Below are experts of layer 6 (counted from 0) of a mixture-of-experts language model. Rows are named router (the router's row for the expert), gate (a neuron's input weights, with its number), up (a neuron's input weights, with its number) and show model dimensions 0-255. Each number is 500 + 50 x the weight over its row's rms, rounded and kept within 0 to 999. Numbers have three digits each.
After each expert's rows: a language model's description of what the expert responds to. This comes from a sample of Wikipedia text that the model never trained on.

# expert 15
router:534580496597465523512536409516469598506557501449464604439432572553550444530473479477438454488482429574482518565507450487542384521463454410489462476560495422456490507545521422581592540561532600589551392566502519352483521540541476384472426487475416468589424529557555435440522508471556479511445550509454472568416514446476500580493581452409456504482540567604441520513598607510448417510490542435475445517513525456463499529549555469539542470547546455545516482437480515444469439496561508579497517487465461511519524443512482500410450526526519567455491519461469449525436455484550451516546523488467515458415448471510411488467443463487486512545528462507479522382470526444512426571428521441470533443491538523454573473504560489507553483471430569496521437509552401501445475520516428
gate1:480560548501568496486526424550546505564540538480452495509488509511608547343499534471536501512494534577432573508393508476432516514497475460574547396458508572539524531514554498558513546457548490505444443510566520517506564548435485434576491594594474532589545515530539459501458501501456519576383518496542441551462477499540398442531474512461537653471568415482389455430564531542490466573480523456541521468466474461507510484516569546552412551501494406485477418500468456408550492488431396568451558455481472532496475496467555474512444447429455479522527413466519433526529569485511538499444528543407514470527415534455536515527420618537589562542535477523492516523574476502477544531537434570586519557506616490533557513591457511504474515522620498492482438546497408559495562508492519
up1:439466541576499471484461475529487495533547606424461452544469566605533555496521506516582517524477464483425592507436477459478544525474576478534548409446451593539574604549554487509470414463565490533500473474587436540561506542483436551521525562521459511524536431449561379452463452476501378532375514499554373564489437507472430409562551509486544616483486467556444393456525524419496488521422546499481456374572511428578498477523548494523456515505461467512453508507511592442540456526458468517416521461455480501536506440462498455493472552420468472481525504537473507498516514530558488551546583531404594496441437561500519419483390573455459532509557479465476502511621482469399479568577505562567426429495554513555546504462469559493459459506585488513536510509506447549507510511475489
What it handles: Commas, also ")," and '",', ending a clause or noun phrase before and, which, but, who, or a participle.

# expert 63
router:492510534534563464554516584578524473495514514461492456535408548537500465499481555517461483450494485429629576529548393453479553538458432605504521418530517464422486519565503439452452478505508450458449499448487556497377415482542529589506499522486509559419525457453539444543482515393500452526454599441524490463552587496461461502446430495468489567396498387458557451505437561440469539486436524483575520500548489513553402534434434496558490521609449586477597457469457554491446479432421471436531504516596525450437470459558587556485526518499486532498433544520534519528540504479478520504412543479585452578564497550455456472527575563461477522544485419573396429523499436533443463410499453495562444490490577526533511536496598541503437575508549471552525534609482523470442543440436463
gate0:441611469539543489466493565504476465557532518477551516521457525495484508509524411560545473367448414417516518447494524525490553499410539493570534534532356445532587554532424500528437577567569504488427563548547483501393481525491466482513499431473465473464481529458560451555542512530445511598470446539486544442393512545548571568432492584528484423405592390454484438466474447531512457506414434458537492559487536382535491502491498559489457478491509506487538547543503513559446553560579480519499483550467526530579500509446532394466504450502519464505418557589522420417470499535547512500527435495552439444424515425468436479527397571473488584498530546531475529540582586448548420493495616547499539468526579585464519453610509520478445436542555439446559471513536478547509503496507494
up0:472555440532515450522488477589552620454462492478439530489438544518498490420440588446531549588522538513470510561538552462446528508477481513408495544447527600547393423537499543561489553483436429622492460563449530568535576426505536563544520594514535497495538424447589554398483509579565472532513511475546442416539548514519526460563476488497558515550450431463470466444461408555491420538562493514533451542525464526507513511510519445576503494529534435492579452395532440403463509519470502447570562315526498538511544519515492491516532462586474526446468508558569549511485494520514584469555558600415532482493495455479501530428548457499478468515475541464485376473453524486450625465506462492564440461628478547540483484499385518507543511480474488598497448500460454561540466483443487
What it handles: Subject words in demographic and election prose, mainly there in "there were 2,937 people", plus population, census, households, votes.

# expert 12
router:534416502449527570550401490510463456549570509491468479620555446406463466470485525496456543583487491449577484503430446528533465481514476481484464478518511452495472507537432363538360474476455560531554559443444455517469497462548550439416510407520471435561545560567509456553477529485529443449456523483471545459605524556478444437489503567542428544442424534543455527558473438549514466456478411522550524487531496550470491527566481580512489490502566513437424528437596451593590446520442507525484530465465510505506644473430655537446517448360475501430469439426483577545514525499496509452418586459477532522546488476517499440515477452518553572608483492474580556525468516468468496585506504522448493463535450474475448445440438492524529478570477497511520484484632480569518428478439555
gate0:490447480440602505546601519571552461556405503467451336524485559533496419535444510436482515517544497442446471451528556428454484454466438451488454614531599537510558497479455527531563494476477441517525508466522478555519515510502501541534479530557512539506413402449458554471510560471431564525508462473446428460570505516526542507583518555487467504439478538447478506504393458538466486480499550447520518506423445503414436504478527573548436480593469454545517525480510478530586479451486500415474520528466525497558435499534519607573548527439545507505435466492546449512533460484506420375528485427499504478545494543549502546507537521539409397546476477564494472417531518529460356696511411484433557560474416503442477504505399621462542540474560464461508440497503536503465562549445540
up0:486613517539406547503349523474476527443575483569543611445513460453516579467551469587477471523452475531502470597482474507539521487518481521492536379485431505570539550523491495484447513579492479433454503496457506424484530444500521432431588411477457430496639531519513493552539452517477441497528490555545518509472558505474492501498471457551571503504542458528436406553555500484508404576492519526516518494533546465530482493520452422459556477432529513414507536494420483516479363530460499570542450440519501491476595501507528446443520494492465485486525515509515463423495425478466586542517438559522522449464527477457534492531485511461555590481586478472481549556444527477415676338497576524556395565571589543572484496510549418541420515552408479555464499500419527491459422512509468
What it handles: Symbols and command pieces inside LaTeX formulas and chemical notation, such as backslashes, braces, underscores, dollar signs and mathbf.

# expert 25
router:515511482527570513526516477563582433461552542452509515401462587525508542503459471522396507529492433529559521441469449453482436510516396417519508451599552419534551475503483460479537579546541593518556447563429487412528451603525488462478469485474464406451537568561487471482487486482532473470383522443540576500436468525528541490497546486555551518499456543440415595573519615476513535477445518510489491476501463590444536491579516504596470521444498440540458540479559466510646423561477587522605526452444532505488407469486413481415443470615524510424528565497476485560524484589543521537495491530367447450536599454591496501460528423534507522464500455430522467527491488457649421535484467498491527523522525464389534508587500462530569533514465521476513431507540511489499465505563490
gate2:529540444492431487487529450507549484542508471439404439449495372468503612494553423428490546526541495492582418562442465460575494607549520561462500475416447573594436578507505531544507501457562525531571550542466525491523563507527563526611520584467444538565496492452513585421509557505510402467505519487621521532500544496508507469438517393481475391574514435541523537427456501551431498525511449462455530471438455498416599528426498553485481627618425561489478517484443446508547452539512497512474486330432453520462547512476517532500586486447532451567515508533547534489490575506579437583467470475455467528445557482469506562543516527450437397499470486567382495465513508434516470507448526471542552597503544507423483565531510470519526466516502443453462497430495498506552472555522464
up2:556453577548493490450533486569502587391432525517437500527443461548426471546430505534492465493538507594409531606522510427429556406514482432367509537566536439463501498467490485465548581496480507472530509410522432581578529530501475459427454424449557562496491504498499530573538525440521514453485504486465505480503435558508537544556437550502522474466446570502538480544538557390489501414481492447515546565617549533526403469518459496464490398557555376559469471438533574436449527454428459462580522615566568454536420465589510444492428508481536475562456455447439454499494436477469469431497580539513541536529470540426499478538509428470605537486506545526514427515542540514437459454436519529477404486550481492563550474375495459458526520473412585466429519558485466509468486435465479
What it handles: Conjunctions joining words or clauses, mostly and, also or, but, &, while, although, often after a comma or name.

# expert 10
router:533537531448579498484487449604552530480485478523452490411506516486464513446557455472466453519430460460557579517484575441506511491530496504546449501540560500431531518573551461491507493476462466565463563393559467498607422479411434416575530442400492563480437534483440464454419548541518490516544517516481537546508554517573491457457565514520552549587459481555491480526457568581429521481446557449426515540592511472451578514536526451475531501475501476479570490547546524491502345542608579514453449452415553556556463525466470476490382470553461512537593462410428478527495537521508553458611511517452396476595558448525480487485499564491477453565560547540446442490514482628524500492591517551549441640502573499449542476567474434550536501510515551476407538479480536467556555577522439
gate0:420458555519505498364485622515404486496511513477523408493511561434461567539517505546470492477470499545439482505428544475467573456490373501470519548467523418547562422506420523438463498526544502558493482559463610536595481472479524478543468489523533497517526442548518491466549531464534493505540506495557533476430540594496523553571462483410468536486365469548526516548477572454497485392512419649525536416427471469539416455460480533440517426622485478420418549470454572492540459469530512560470504447611511558505402463606510472526534560401508516451466469453468493494495464485589478471435545467547566404491495517504527466554455487526479420474553535579498487536515474444500477518537516436534634531500526545540486548472433525546473384478523443483454523534549465462374550499528454
up0:460485465550495503624517333595523529517439468545438592506418445545475554525430560397472535474499545462472567515576395553565462514441583512550472493582480485499432535480479409474484508576462477539472485511538426456506599481501426447462512465502522470498495533508483518600514459592469518508470429547427451523522403442543474486508507572520517518475592489463478419482544468544478423601500497413484568616537541582495567562543513476531494569483580569516491432527500467514507494518445536488493547469478479444350549508453514521479506455483569482537500513531549500500520578548580558554474504497495447617484522470446462450428540520415534486554526424407485444521505529514448489448529392589458410407550525437481521462552542521533519570480531546486474527439550435468519444414539575
What it handles: Prepositions that link a noun to what follows, above all of, also for, about, among, between, by, as in one of, Rob Owen of.

# expert 47
router:548491518425591503470500456530584487539430490416533527531571463555527481543432560564515434514518589465479419456563470505453528553465552442557486489454453569556466448508474457599619499524486557407481519536427455603517514399606416424433496486436511471520504526553454540502498447553495443470534467610524455452540511519484483512538570549429468525481505445437508527458556602466455468534452406527461469581449564498462571496435444474520451529488449469519488586510475484533499504490605472488541561449464539493613467370489496536565456556519477499498450524382397567433469488522508520539454572441479533510475536531549525465478497377527486549478501491554531511448508487509424474516556603416474434424410562520525500495449457449399516461485535568414546451584525524564462485516552416
gate0:589456483400427443553569533549501506474476627490483515477501554487508468425535478541521429490440614478492467513541449516475580504499564535497423460461602499504467511475470548416460493420528567406518483412523527418520505547455506517487450510391437522415486474510509505566418588477500544512503536442539470497528500546426521444442564454573416524518546513482506414502520609472444495493435433404525506492423574424536564422569503446496527490532560529513483545535507506457501452495465491468424555425440611498594550499539560482599593582474484431598509529551497435516455589511546506493394634560561525527525518471472457518442599517426539561537489547506504517483616470566478565506584491467569526508494498477466562496477567467515542508482484463591490402536513491527558427541525527
up0:443536505482539479464488401517559516519510422547518541505536542613432575505464491417514477518477565473534533502446512515494542567476397448478604511447324490511487479515530439570518529513522534595492479444530463530452491497542495530478536522583454497519560463448522448393420400532468506469480364550539565451488439472526463499476539421593525510649521538494550514410571556516559546520572528612580467544612548560502444517528540527507467499475536469473432420505545486532533557473546497478499495484535503539497483507501446451444471396497594458474550551514497556536558607525497595589485409473501459483462577443529575487527439615529513490426577473466552448552409568587558515468527463477522440510551469518488527533497540523560536517500458545576477572452557477420541535508469449
What it handles: Pipe separators between table cells, especially after a name, time or number in athletics and racing results.

# expert 38
router:513516494558550514488501519435438516577548457455552503583507470520484484470549515512385496411478560575403528436493557623456551499421538524475550529567418509388565436473467554521519528537594414608467562507523545487477451454610577522571470567583397540456523434544470444593468510586473576523550534456511533458536454476477494545513465555515494450374381482471560479488479568484472517588511569423527429501524492545536459529483625465546451436503475568471573462460527583456586483433496549482467555565534441489497541484549441463459572465613485456510503499454489522529506495549497462491479521586502447618494442422531502554576444473412522457474476428508501471502500454492527581416490490470437571483425530486499428526511504482474475492499551424529527478520490500485428514551584580
gate1:429478550459504427606471413535637498521426434410458385541531459462491544474531455525502435561545491542435603489567510527548497567507509553483503521521542512465438461463500490472480471471509450540513533537573450569462580417470489461499541580522593524473532447493462516543563555545564515463481465500556485468492504503439395474553571454438526500559503462536448517517593466421464460462566556423459516465604417574440521489561516477531463455504580571549503435482516514443544598483560507478560527513500524545455536398547486595546461523508467530541603525434478591562577473409451477479489560498474510548427490436517485586440535400474498445522456486550481483470529486369533530489436521468542534584595577577485522543639468438456492523435507418542519516489519434443510481514538565
up1:515525499474411495426496460417440491443446494453500539548455475586556544457478520550437423482502478577487491501469460553499415434551593515523541562491588510529461454435492563474516443450432548587483498440568476382515555473529495499475401458521462528493479544497542542562502506489524461492509494444536512487584487572408454448474460461467501521591469397529473475503524392587412477417447518412528555613420486500458550423535494439455515541468551419479562476556494489417489492474560478482487526591477504511489460566557426617501450564506540492515510417617526523465556590404539476429532423477516529467534527444503491551437443470487551521545515522556404455543408464472461536528435445527431438496509463477605558514617449384443546559485453491516424453509477471443466468472443551
What it handles: Capitalized words inside names of organizations, publications and titles, such as Times, Human Rights, Research, Entertainment Channel.

# expert 46
router:474534550382483503485420535454469496551526568517454395502675408472493534509438438541476560486538502495498579501513514430551466492546538424419536383494502512631528472545517545520435515477436476398427613597405494426519492435376599561457509555539522506389543491481508528531514524494490430501383482486488472482551462433500534409573520505453474443548472563504614507520522535583479506469591432438511522508458459476506532561537413538444499458522548485444479544548471470556480536507509365536418498494531515533463395473445472521542470485439426550512474545527552478516497479566518521545455462494464509411515512525480466429484504539471529500535532489536534552491438518503513429551520417469555506504493481547473639438470550478457545585507518515528541503472434393440529498532424515
gate1:592394516529446505402561501468557541463566481449437586521544375460467579468562520519594522550510483492479586595515510433529512443533518501463457522524508484554514499531514533498578488494503491440595611545489551516461429450522534483424405467469555532463597407540445522506503505508561454573530538485543534512411474460593450458545536532565520461494507594453490493515544539509453500529550586564506504589500523433511369595508516545503543569492552417487467475622492497483473538453516538524437545494455406569543528623531467362484446377493497461423451521560410452544506536508540517464514580474484508451542535531479430512517545524546433435606486521566505515493422506494450559448491545496491492491569524521465495390528480476537581431412574508496484504536534526495532502534591477
up1:478494586527487502540469471497457476517562481495582509545568419499517616544510486480475434555527457547484483485546528439467468519609484524515494390483540417573571570496599525444473522400516495493569496459562564509529474480595517492527538494518409567441574517557515526526535539519512508523480462540555490479463477503517544503590621489547515467556448523463533468399563570620426517568508536519468551540494436506426413623550515438430424488601522503505477461587554540508444519389568482465462454483481458511520469528504475442452522466456498472583406485498511357526536619559496455521500566475499498462528505508483441505426422592519439502537606490596620499532422578578533453421459477498500442555460378500481510474523528485495553507455502513563481474477494458463445604476488517
What it handles: Years, months and words in parenthetical birth-death dates and similar asides, such as (1837–1927), born, age, loan, disambiguation.

# expert 42
router:553537566414453573549504469524591464486503491521461439500460496462481557471505423439436496514564452467453474447525546413513513463560469549593472544515536453466440526462614535540424523565371565519564426489490516501545450548394480460491542483479552402507508494445471418415468516427522546544461470474538564433441550424563568494495614538537496553504506493495538437544457576544373441469452554508483490553517574446511524517504562467591525487462434429508481548535541508528364498571534532425538501463428550501479488574505483397528388454582427489550569481487456476454516534520452500496593528530478496471511581511438539488527569518509398509462533595499477455476393466571544480527572545520493454581519549547513600476523618425519520548523517572412473457521514524502452508569477467
gate1:417499548432464579468457532531581436479621522552480583423610539466593544569532477460538464509553401515567384479606428474433482493550605504505612502492538470495426501524453479561516514441520433487456459492419562460483515520492503482479552542553477384541409550520504519566574438499589553470489610445533555487397562494483500527500489574510479473530528487504475473413592488502601508505576480500514540544469552510433532594493480457484539464532526487565461514566472509448489432529423533439465545445582496563375571528475440443535547427482480501484526496463559525514465548445512581502493422493545506484586524581444602470482516494583422528482454498479509516454494545555475490490520525606514470573419449513537458451577426516583527505438516512542466467568481458482445431455493545
up1:420491541507466518428541538574576496455572447499481509484535505522588543541563466555491487499522454428512468506577445468429540510545539581452578461521513545511498525503461458487530457459412498456402489518513577523506604515562455458502521521482449489452362458485529423545555408419491520487389532463380478488478516442508511546548474506496521359475479426561515509501578448547559559459573522613523491455405522516463516613583432428526538345411585532508543442499511391463482490542451484477506486385521479514433566532445458425475549466508456472480495493500575457524536501491511609449544458450523525500545495559540544429474507587534396534471482472541436462542522456504447449456481539555550451471521498528514398451521485478601511503477579563427538504515408539487447475425503511
What it handles: Prepositions, mostly at, plus with, for, of, after verbs like play, serve, graduate in biographies, e.g. play collegiately at, won, joined.

# expert 40
router:442493483558468526561534441420443530528616531434493484493459632505533471399516504438493532412523461551545518473510530546459523492447417477509532565515436413382522494587476477581517494430495563500537495500503505548445413480650591496538547562526476495515548520485510499475473524470467528537479536498645456535455545495477526456407539561532575589422538544498511481485465486484438421456594549446488518497547469552629358496455554467565457437473511568520554415499478496456537420450492513437503487452557455413494438489467455599549502505595479463531483538522494488526450502494417571469489546571505474525449419484460480572573536486544503487535505515479508456549532463506499552456550550480545490484404456513392396518539531559476482480524472380498476514603625468513437526530472464
gate0:568416476450486453422377455540534513465496389559537482595517511563538498482473595558541473520457544450494639535500410511565476560490477531491512455505454506483422595548484625527494482463560453545557490577493366488528494508476432525479515512471539416586513466511520553509503454482540485544435449449486494442443495425464410482472574480537467530545548532546457410601508493549483487531503483589479476487519430536418436545619459478509435474430592489516557493524528502426426497484534486506500517464524457518510554575488489514495561395567390505527518478529579518450529464559461406537593536528481473472529491456549484492448489490552509522510469444561422496513436422469465427537475496492472590456459461422545467488512454454620501491497476498527550624519435535626570450471389524
up0:490420568554439493555589465452558574494532484509560477506516471484569566407540492476571516471462458553581484549497545513415491486478532563508623558515503538468527473460474548488486448450538496459543419484554456494569563513443554415555423498507532445508537509502444564406494632510515463559531539489459561483417409576547541485486595467459591485505483486495477529466466587471509544534559448490518623410443517598511487512428556446501451485452532512547589535472503420547580509370525493449614563532655484539612427479485490489449409419552487486572515430482557519489535551517497443560495475526485494532388573453573487464446513497414482441470470520502503552536593440449545485499463536486525502545536396431537484528465505467507466528517487458535549454452493413536492486539471422
What it handles: Object pronouns and plural nouns ending noun phrases in prose, such as him, them, themselves, patients, participants, authorities.

# expert 32
router:457531479500490512509506435553529524493517466431503526453493513615604491524469467612476399591495528490479463502509461449530413540539558506525473507460445569417517445421472471483551445434420541472585560510519532415535556505555477440435473525531499477530551509586568513431469521543532429480447403564547483444478480500558459520593542495520468490542520474521502511362550572615536551522490383524479413446548579516496586495579590569516467604402455532493495481475552514455399463496509525510503548564422497526510538430480433458484394560429512532477518411415454485458476425535580471478575560479585463434573452470563499497532432443569412421514523427527581464501459403505552510550519445547385521520506532526476546517468482492496522534524509606455530536494550483499513463544480449
gate0:411578431392565450501462556441529425544493441548516474500510552443530467521625512391523471424523495404495382434455507542509497449549464439438519488515499542442495491505463484524485571455537509484409470449533563576477469538495497467561510547452453529494534540522595402562468455503479541485525489431458450443625525451512466498442462655560551524414532463450513500532497505544460512536494496539538479447537487499453528486423523561573546481409494576462429486491499541542516492520401444481433448544551514563462466404449575546506514515483544506501516499429550508516629438587611488484588581484437515513600434483501532463558511426472460544497530547533450527448501532566521522416533393547554447456464469509471422512517526546573431422593547523485484493577518531548526555527577426
up0:557507546562501459488578550543624524391453400490569469516519464563626471438473557472524408433437547536452407534601487431468520506526461530496572473488462445534567504488431606423584459602507502495548459455538514572538506475420489521477506468502516606452493425553512471467461482473396461501563516522485502477447521484445490500508507389421493504453440467469464459496478438447519502499577457576528446533393478494614465518444493469497478526470460464529546546515494517531558526549550462457492426406465630452486528524594535473495478521516527518484467451512541569472552465573574530555578604458499470464484582611483555534474572512542474551458531511476560462490517568517429428425586473461468524610474626549498528497415451509550428490476555534455483514524467585485527460468471474
What it handles: Pipes, dashes, colons and semicolons starting a table row or list item or separating entries, such as line-initial | and October 28:.

# expert 9
router:571446529554524509543462494540539444391537450533505514432506522473509484547475493395485498506495480451524589436472581501493428429562568513545526566534487491421506549577594511529461484548471485539532482494554442443581450541428391439521538431456552522533486518544474499520461531507513566412530451508515521407510535405525526462495516545503505525588527506512479445531439529580523613447398539507402503551556518438412573531507509483439521486528541388529576482497551541563441497532576521490503505438456490560448463521494519490432458425559436572586516562408461488489597479587478553441550521469410531441589584515513484476542512521521472510580568519495428467471518430560585539461509449470517401570578583538395556477422509522563528472548472608474484506403442516512532564552538408
gate0:465500495478395508599486486526533549501511513571635419460502476428495477578614424544478573481472408485482500553448436492477522507466538454460575556476398537584489524452498596539479518482462530442502556456448546519554569546620579525488564453437402450476476498423449424554423533533480432509475536495534500505489383496428515463569475449600516425479484489466441461477533476470520516567469410517496510531531507491497447453478540547501488499457588493461507486521519487530473438550433468503522483573438535513568462465485544489492436569406424528447528496451510453449441473515462496487505517416544541513577427556596542479508509474352522518584557546621487599532502484462564551544453475637518393442551495404565492496489467429526573514562445491481543502501529568487532535446560478
up0:468460452471611506399520511436428490516495557501442543535566520559473515432446546472514494501505532526602442445455520512509393478549472481485463467483482451487431456503424453438506428439438442522464457548596517513508386485505440531565434521539526488514525503480450607416524535511541495550511394505453526487514552506527461521540443652416519495442483428580520569462474519517492447486515481467497484462488504518516535614525492510500435403505358483566444456467492471550510588495498491527553554402604481464496570495523424464518634535525589427514425496508495501487481458504561519568483473535500466534429548387480469502479517502545544423472493532470497445520512629453501507392542490443465531521466408505455454502451486491500375536426527508542485602477412390536557540602461472
What it handles: Prepositions like in, during, within, throughout, especially sentence-initial In before years or the, as in "In 1952," or "in 2007".

# expert 17
router:550449485379463407552572444473582511511433524442386497556467439505475469536488486518505471485537570445469462513499469501524528490524497568419482412500488582544434551530526521468519483487539445416521536428423461551386519507440471491513585473553501555500525478486454555607481482448510517370460519551484515506545484515577402432442538535513456527393498435476445568516466422474500470500491497502565582409483508494481504453470404517526477461572492540542482513536494472581504532523519467483452561385591603432486546458523565598468511498446496460470516478538519544437502497477481538478501434338520557649537520530478509537485472518348459531497459550519519532526528496454450482451518496485515453414605526495524474492442573505468487487569588445477485488559488564461521482440443329
gate2:558507483462559580459467517543599557448551404523464490453440581446506531529474444519475447560410513510435567490568478559558497533492534533491409502438522532403572595421498549582449531539454520491490561487443471545524502463552510558415518555493486474471527553508530608483529492504533491530555396481589416564511488527515523451519484479525418480477596424465446499477480461476456480424545443617497494537552376513519448487388462505501489492445450417428465470535536556515430563425421442537568510438533527557471464545543548559425537581437503387513513474451495419451510453460527554431555501549500556479540449541527470506465443417619556474521535427613476479564490484423437460531534556449493501481405482499510486446516438538499491557515545578446467487524523579481413420426452511
up2:419509435495485473556490492450523470532502563483542396516598497510554421386514529459462518491578463490543506426458565451451562512527488453522535505546447501561398425446501460501464428501540487505532491541498538469480586527529485454566454364483445599457505482502521457545516556527549481477493547538381637449445543447450496549514443448510614538509384499483514510429486494411632429511514492436566527489505555395479481438517528574477583444490553512504478446420454373497587494541534501554473504477469464456540529443413426417572455477496607523537464549417548623492432446539537521523402571434536516500573493423456541503494530485458462479485526543456545538467609468542538502448513519574548533489492523506535441514511526495476481497476474410556517538599475482532578549526462498
What it handles: Digits, percent signs and stat column headers in sports and election tables, such as 0, %, W, L, Pld, GF.

# expert 5
router:499411449411454482468485517562533470568415561533438468521531402474498513513449432480591482504510477579491456512446514409521564500433537501502533453427535460661446510547482529497530516530487558463575506566465483520494467416451530472439481491481420549509504482538557528481524469463423615552457552507473439561509369501450498513490505522563562416528568453434486454565476414473543557425463524530464507457501483405501421462535531551499500544531564440449462512552456411535553504550525447612426508545558483414519500530547547496458615516433474380444455460533620500480474498426457522450482490508507541530462539462552582453552533575546514566519406501527597477456471524529460476444429534558464556460433627475444468492513523532559449530541501470498511551415518463570393451511580544
gate1:567642520530479498439442449575528432526413506490546512529442587391409490511449482505562501496444513487481407465550442460461484480563491486586466457466540422520401502469443563514489514430524588530507447448463492535452482532564447514511496576569603515424489429439479545505530498381532527550513525527557484535532518541555409466624487452469518556542565479546481549535445390441493472465501555487575501463387472507453562508444488485444463436447502506467624506516438525466455623472540473582521485614422463585428443482484516520524444460461440529484496479448508499523506464562457561436633527413497528537472507458449526556489491515453529565503470440501514432525448494441544441531522454537512542520428542502489453542448487536512505456552530477559469390552486477546511481669520486
up1:443522452501425518517477529471497425513527525542521485484475650428458444529477446499507560455470487593441432543576494537524432541528502508609517456475559428464477537445543469520458532402498506467523483480471398553488533547563507445500485603512539504484552465412453514606565456473489464543458489579518473436562546492507419526586531491473577509488506578531484507608435434497443469466504548575505490444391601462500487487562513480539408552381452413490593458443432551522448581525529446544508495598394532565459457407446514560441501460521508496479462484458481483481525410527425470517630529506604502509447474453402492478527564549445444530489428502536561477455451410424593459524504460486502541528482539545471480564491478546453525522524529387461512434553485504483506489614551517
What it handles: Single lowercase letter opening a common English word split into pieces, mostly after an article, such as m in mouse, t in tear, p.

# expert 62
router:562536514463504581418542487536497423518569516495509487526516485496456472552444499474504476462453573534438485545515461567498506474505455474570541503553445582506395556531380400543493557495529525485504492443438431532465514467586429417420523503432502486478560541480546495499526455603482485390453473587516556475491487478560484482583544532491492640477503502426512573475475470443402514464449457488524482466560482575505412502468457486474469534497430515491597478508542527527567394585521536506561600413472484510548498433377476479548462594475482545443479461498482531626494534623552449485527495491412542504554517395523456544459421423465540517538448388529452513618490413401526487528550542483477486428485517460484467471500408499528457472484539646455486532540565501511508484508589546
gate2:555560431539539474558456528528447456457477520512462524543426475494545486502513410563548586523541518423438456474562458458493524568599504509515506451440487533586594557501537499429433485495468547472508452422416465496583461571547459480510471513486510461508531502567501517556506553425509482517535578606458504566509575463505417546425535457509507480478578521513508633412592603551496436506480523499484455512382518589430534510497459495544433508489492342503446480587524480477468424471475504557442477537473574468449576516504522541479544553403491492508485422609582510536520521384400534505533575436499545498446588542489542550473413441482478569525584552509523507504461529487470523520444416474417512500541505431431568503521406566502419482491519468552462506452442370493449512481460567
up2:522490449549598498574490635585528410512479573497399531544476442487501465482500402525672541529494459539431418517493444498528454519503499484517497446489468511574503581468537514475515478474486473494470482404411536490532491605516474447504481472491450510537516532535486531530531485426459460546519563608475543484509520495500481545455550450528486542508545540509471592416611515574525441434445540551518505445465441529425538463492549432559584550483546428507478401557589428582484411492448527548528538552519477517505597518491567438465433576458463465474491455569557464507474618452505515475518586543503534549499534412466483585456492445497544517561517567469598539516519497471515536457437424465456514537496477439416581492539433562518421487433516414559496528433466383422483477476594565
What it handles: Endings of Latin genus names in species lists, such as Coran-us, Pat-ella, plus table cell fillers like Unknown, years and line breaks.

# expert 34
router:556578486522505495490580476503495535497506540448508476458486580508575425512500471585500444509492549503461492512468482424509457524554511448516476540476506593438576488435475436442554453449437548498530593564534473418522560511535450525404449535477533416610487568552573538440446502531543476472446490525541489520527437489480509484618586482538489475535525455514530474392520614557550479567513423482482422444591559469508523446558611506522454540467499550486519581400527460444462435582493484487509469525473508486468473399457453463500382661409517589487460445383370467467467461490569454439566508547551550494543470473559496487468485518464447421594500463559503465487445468468516454564560461555461498453493609491426466564511520551488524507481501580444585495466522470432525456566441442
gate0:376508520502552564397442555410532463561474510453503468462582472478564514562552462548417437639455484406590475550497459510454420489507548508485548353541492530501463528500535499461499402490485472537460484528515495510434559543484512474513492503503589521567537487538465455528512500467435536584514511525496473498486483439472499519406539491458525465500539562499541482570515450502467452470480506478590467505583532524479460470434552396520397421484473457517503381582575503401520479478572536551555508485581521525453529523468500446597506618492498493482557471505526525491549464513483556438508512558458532447391451453475477555482510522550571443390585529387500505522498493472450497459460603496456460449434507566451417538427497488437599507566522557468542500614585371543451467499548442
up0:544549561549549575409455570439592486506488531466524567567526478515561464488587460506462575536451469538551504530414451411491521537494500479569573489549517515558447575465495477459575501584524466623513444492536530532444501556557547389502534456558488491466527558477499379550462443566600556448482551497480504628438631529474480593439528485442524456585493610508572546457543453510495511407463527498474469493538482509468518478555452385449485460506502525509517448557515567518394494449549504476512468471469510502509539442512485513531416577479393446471494575554512522512455405549560543473555475526533465498361465494520501614551560449477548398460534477541484500521519380481369452484561486481494495513424488465513427587500449516516610522554472519477501478535491468530442476474474492
What it handles: Colons and semicolons after field labels in infoboxes and lists, such as Coordinates:, Clade:, Allegiance:, Branch:.

# expert 6
router:518543452519490463468483505523448520473567446507454510545467507521566467456444521508542528547562433510535461458458581561478413459470483467522550483650424558509466413476500552526472471543533449617498416510512466423506492535592556628639438527437504444456540557455452547474529474586542387520430481484608421484501602482466517529518487412492523573501455524463507548387451476499437502529563532519485400512466525583545482520511476493548578481445454475412554512589543483545519493541591470449472453537514472505454513568520470477526509483559457428563475488580492426581524474563610489482469407535598523485447438472449504435471502534543536443566460523423517469567521473544476572497546530496467566461499539478579601652529505575542481547566584451490446476527477499442504500511464479
gate0:590562508550477534482433570489577521450511476551584443479444430520558457573497430459454520459414471459505442499455511534567484500554482504469511529543493444581517427464439456536476457559488464522492626506450589425466502529550495382475548503431561504456545517499529470550595513500447464554414529514461480555504566330557562532528522606611532507520597440530474448530467500350456429513498589480493560491375491524441503579504528541433489472571406528451454460545550516462451517416512516539533501511567490582517473504507490504518517539491499443391503480519641556538530412510466466520429498488520544508537520530490530521454589539585478471544503462585483579494536513538519453529409539497512547451544494517400499462532432494543565522469457386604486472539501495551496510439520465
up0:501492414524424467527427515533540553541510449545529485451435446451486509507511503515430450372462547523431479547543577546563513545539453526476566527562519459599481513431544476456589543574479486432449574599380558512532536501505447467521571586496552472455534518430419496477558503433489557549482431433505494526416525493467480532479514606588532475438498446450502582485430492459438525486488582507535463515490514492378450475534554456429530537560504523449453474495559595552533494364523512516532512571441467536506514664522502449542433480491520546503477565530556586493512422534496408454511546530532527599511576497519502510487604497471531532500525472533518543459545551507518415549428531433568509492480544631444517527463446502511557495448470405569605494463494459514584458517520387
What it handles: First words of proper names for saints, forts, mountains, battles, military units and streets, e.g. St Margaret's, Fort, Squadron, East Dulwich.